Weights of a small mixture-of-experts language model, trained from scratch on English Wikipedia: a softmax router.
Below are experts of layer 7 (counted from 0) of a mixture-of-experts language model. Rows are named router (the router's row for the expert) and show model dimensions 96-191. Each number is 128 + 24 x the weight over its row's rms, rounded and kept within 0 to 255. Numbers have three digits each.
After each expert's rows: a language model's description of what the expert responds to. This comes from a sample of Wikipedia text that the model never trained on.

# expert 59
router:105123108153104115117142090109104120128099139169129134197125148136097115147096156130106158130127100123133144089102116144119143126140140107133153129098117110137132146117118108125145162161119099153132118150125159114135092107127116126155163164146099112133120093138103138105131142105071099150
Description: Latin taxon endings. Word-final pieces of scientific and chemical names in species lists and taxonomy: -idae, -ensis, -aceae, -us, -inus, -ine.

# expert 47
router:128148109167123084125094142147141102141133115138107125118183110141158112158142142127172153137176126131092142104127148157106171138135145096120125109157146143136135140088051133137113132136167112109135128084165146103129121121151164143143085115112128159128136172156138106113132079092114116086
Description: Prepositions and conjunctions. Prepositions and clause-linking words in running prose, often after passive verbs: of, by (founded by), with, after, during, between, when.

# expert 37
router:123171115150186113133109068122118133141142139183136129136134098125163087118118137143108125161146091152130139145112112125146125137148144110139109114140151127095091126158150120128122132142151141150129118135081166134151119098147084124137134121165121152158134138125150180117101136110122089126
Description: Second word pieces. Short vowel-led pieces right after a capital initial in names and words, such as F-an-ata, F-a-una, W-ir-ral, P-ing-tung.

# expert 0
router:155149118120172134127142112112147116149134089094134155130109139142119099105125148108079123097095105092120125124111165168124115157156147118073139142152151160112091164133086123093126138117116100157146136132106141147150112130115147144124120120137106132134156137147094111080130188120148107181
Description: Dashes and abbreviations in references. Dashes, closing brackets and short abbreviations in citations, date ranges and tables, such as lit., the dash in (1735–1820), et, ISBN, v.

# expert 36
router:143123132097157091102123115115130145139125082151109115130134134144086143193141159120145147163120127117135110120114109138142158138105098150147196125128149112171161101115219115097071108111139170096130128142171103100129120122129113147134129120177120160125086146111118118093115147109113098151
Description: Role and group nouns. Nouns for a person's role or a group after the, a or his, such as player, father, president, owner, members, company.

# expert 16
router:098142114124116110131150128115085148155113104169105140117133097161117150148116123119123090126173136124123101072099095124143158087116101063145134153149102116124152108134154104165164129179172111157106145123138127115131112127111127138131149140136140181143084114125130154099147186134121111183
Description: Plural nouns and quantities. Plural nouns and number words in counts, such as two, several, blocks, thousands, areas, often followed by of.

# expert 54
router:131113069136163158122136135168115122111103109121144147140122081122137147170150148102104136144081110078140120146088146149126113150116091127116162126148112117097150154145144119105109127165141126169160173128116138094111121104126129157146147150171106160104116127169138133098146162104086107112
Description: Math and measure nouns. LaTeX commands and braces in math, plus abstract measure nouns such as distance, limit, rate, value, quality, (expect)ancy.

# expert 38
router:120136133127148101108167120155082138161115124130121119135120090098178160118150105117101128119126147095109094150128166140126135160071118158160104147153142125134101143138143083110096159086111126140145148150121134146081117082143136175165147113100103127167156130159108158148161120096108117132
Description: Directional and phase words. Words after verbs marking direction or event stage, such as to, into, on, back, early, final, round, stage, in sports and narrative.

# expert 15
router:095158113151151145144112154114153183142091123101082161127128164131142124129137135166150149114117113077124154174104140143087144142113128119075153104137152135137157193160082094107111142106146098115153192110101089127158101123164162139159135163103127107150161114122163137126118122169120152137
Description: List coordinators. Coordinating and, or, &, nor and list commas joining items in a series of names, places or phrases, as in April, and Casey.

# expert 20
router:116105162135132125084116172137078110119086152117128137171131135137129175154153164123125120165122128111128128132107112148125100162165126114138157123099112138097130121124183121142141064100083125131141106115068144150143150124144145156107112170145082160130090096176132091103103094109111112150
Description: Proper-name continuations. Later words or pieces inside multiword proper names of places, institutions and people, such as County, Street, Stadium, Airport, Rock(efeller).

# expert 4
router:141166096138150121141130151110120139135143145153127147112131136154100110149121107069148122127112146154141127152107113157153121148170121080076080082137094108141127171147140105151116135102148132121152162139111123152130127115151111132152158159131131146155131096123077140128109133120140093160
Description: Auxiliary and copular verbs. Forms of be and have and modals right after the subject, such as was, is, has, were, would, often before been or not.

# expert 7
router:137157125152119133108129082129097141128111168152120141151122138115199161131129130122123137125090100137156156122133125115112092092150123101134122162113086149123123151151137128107118147078112154171166141093102090136136127133159116160097147096147074143110099131155119177105154156084109164118
Description: Word-initial consonant pieces. First piece of a word split into subwords, often after a P, C or V start, especially scientific terms, such as p-ept-ide, P-act, nov.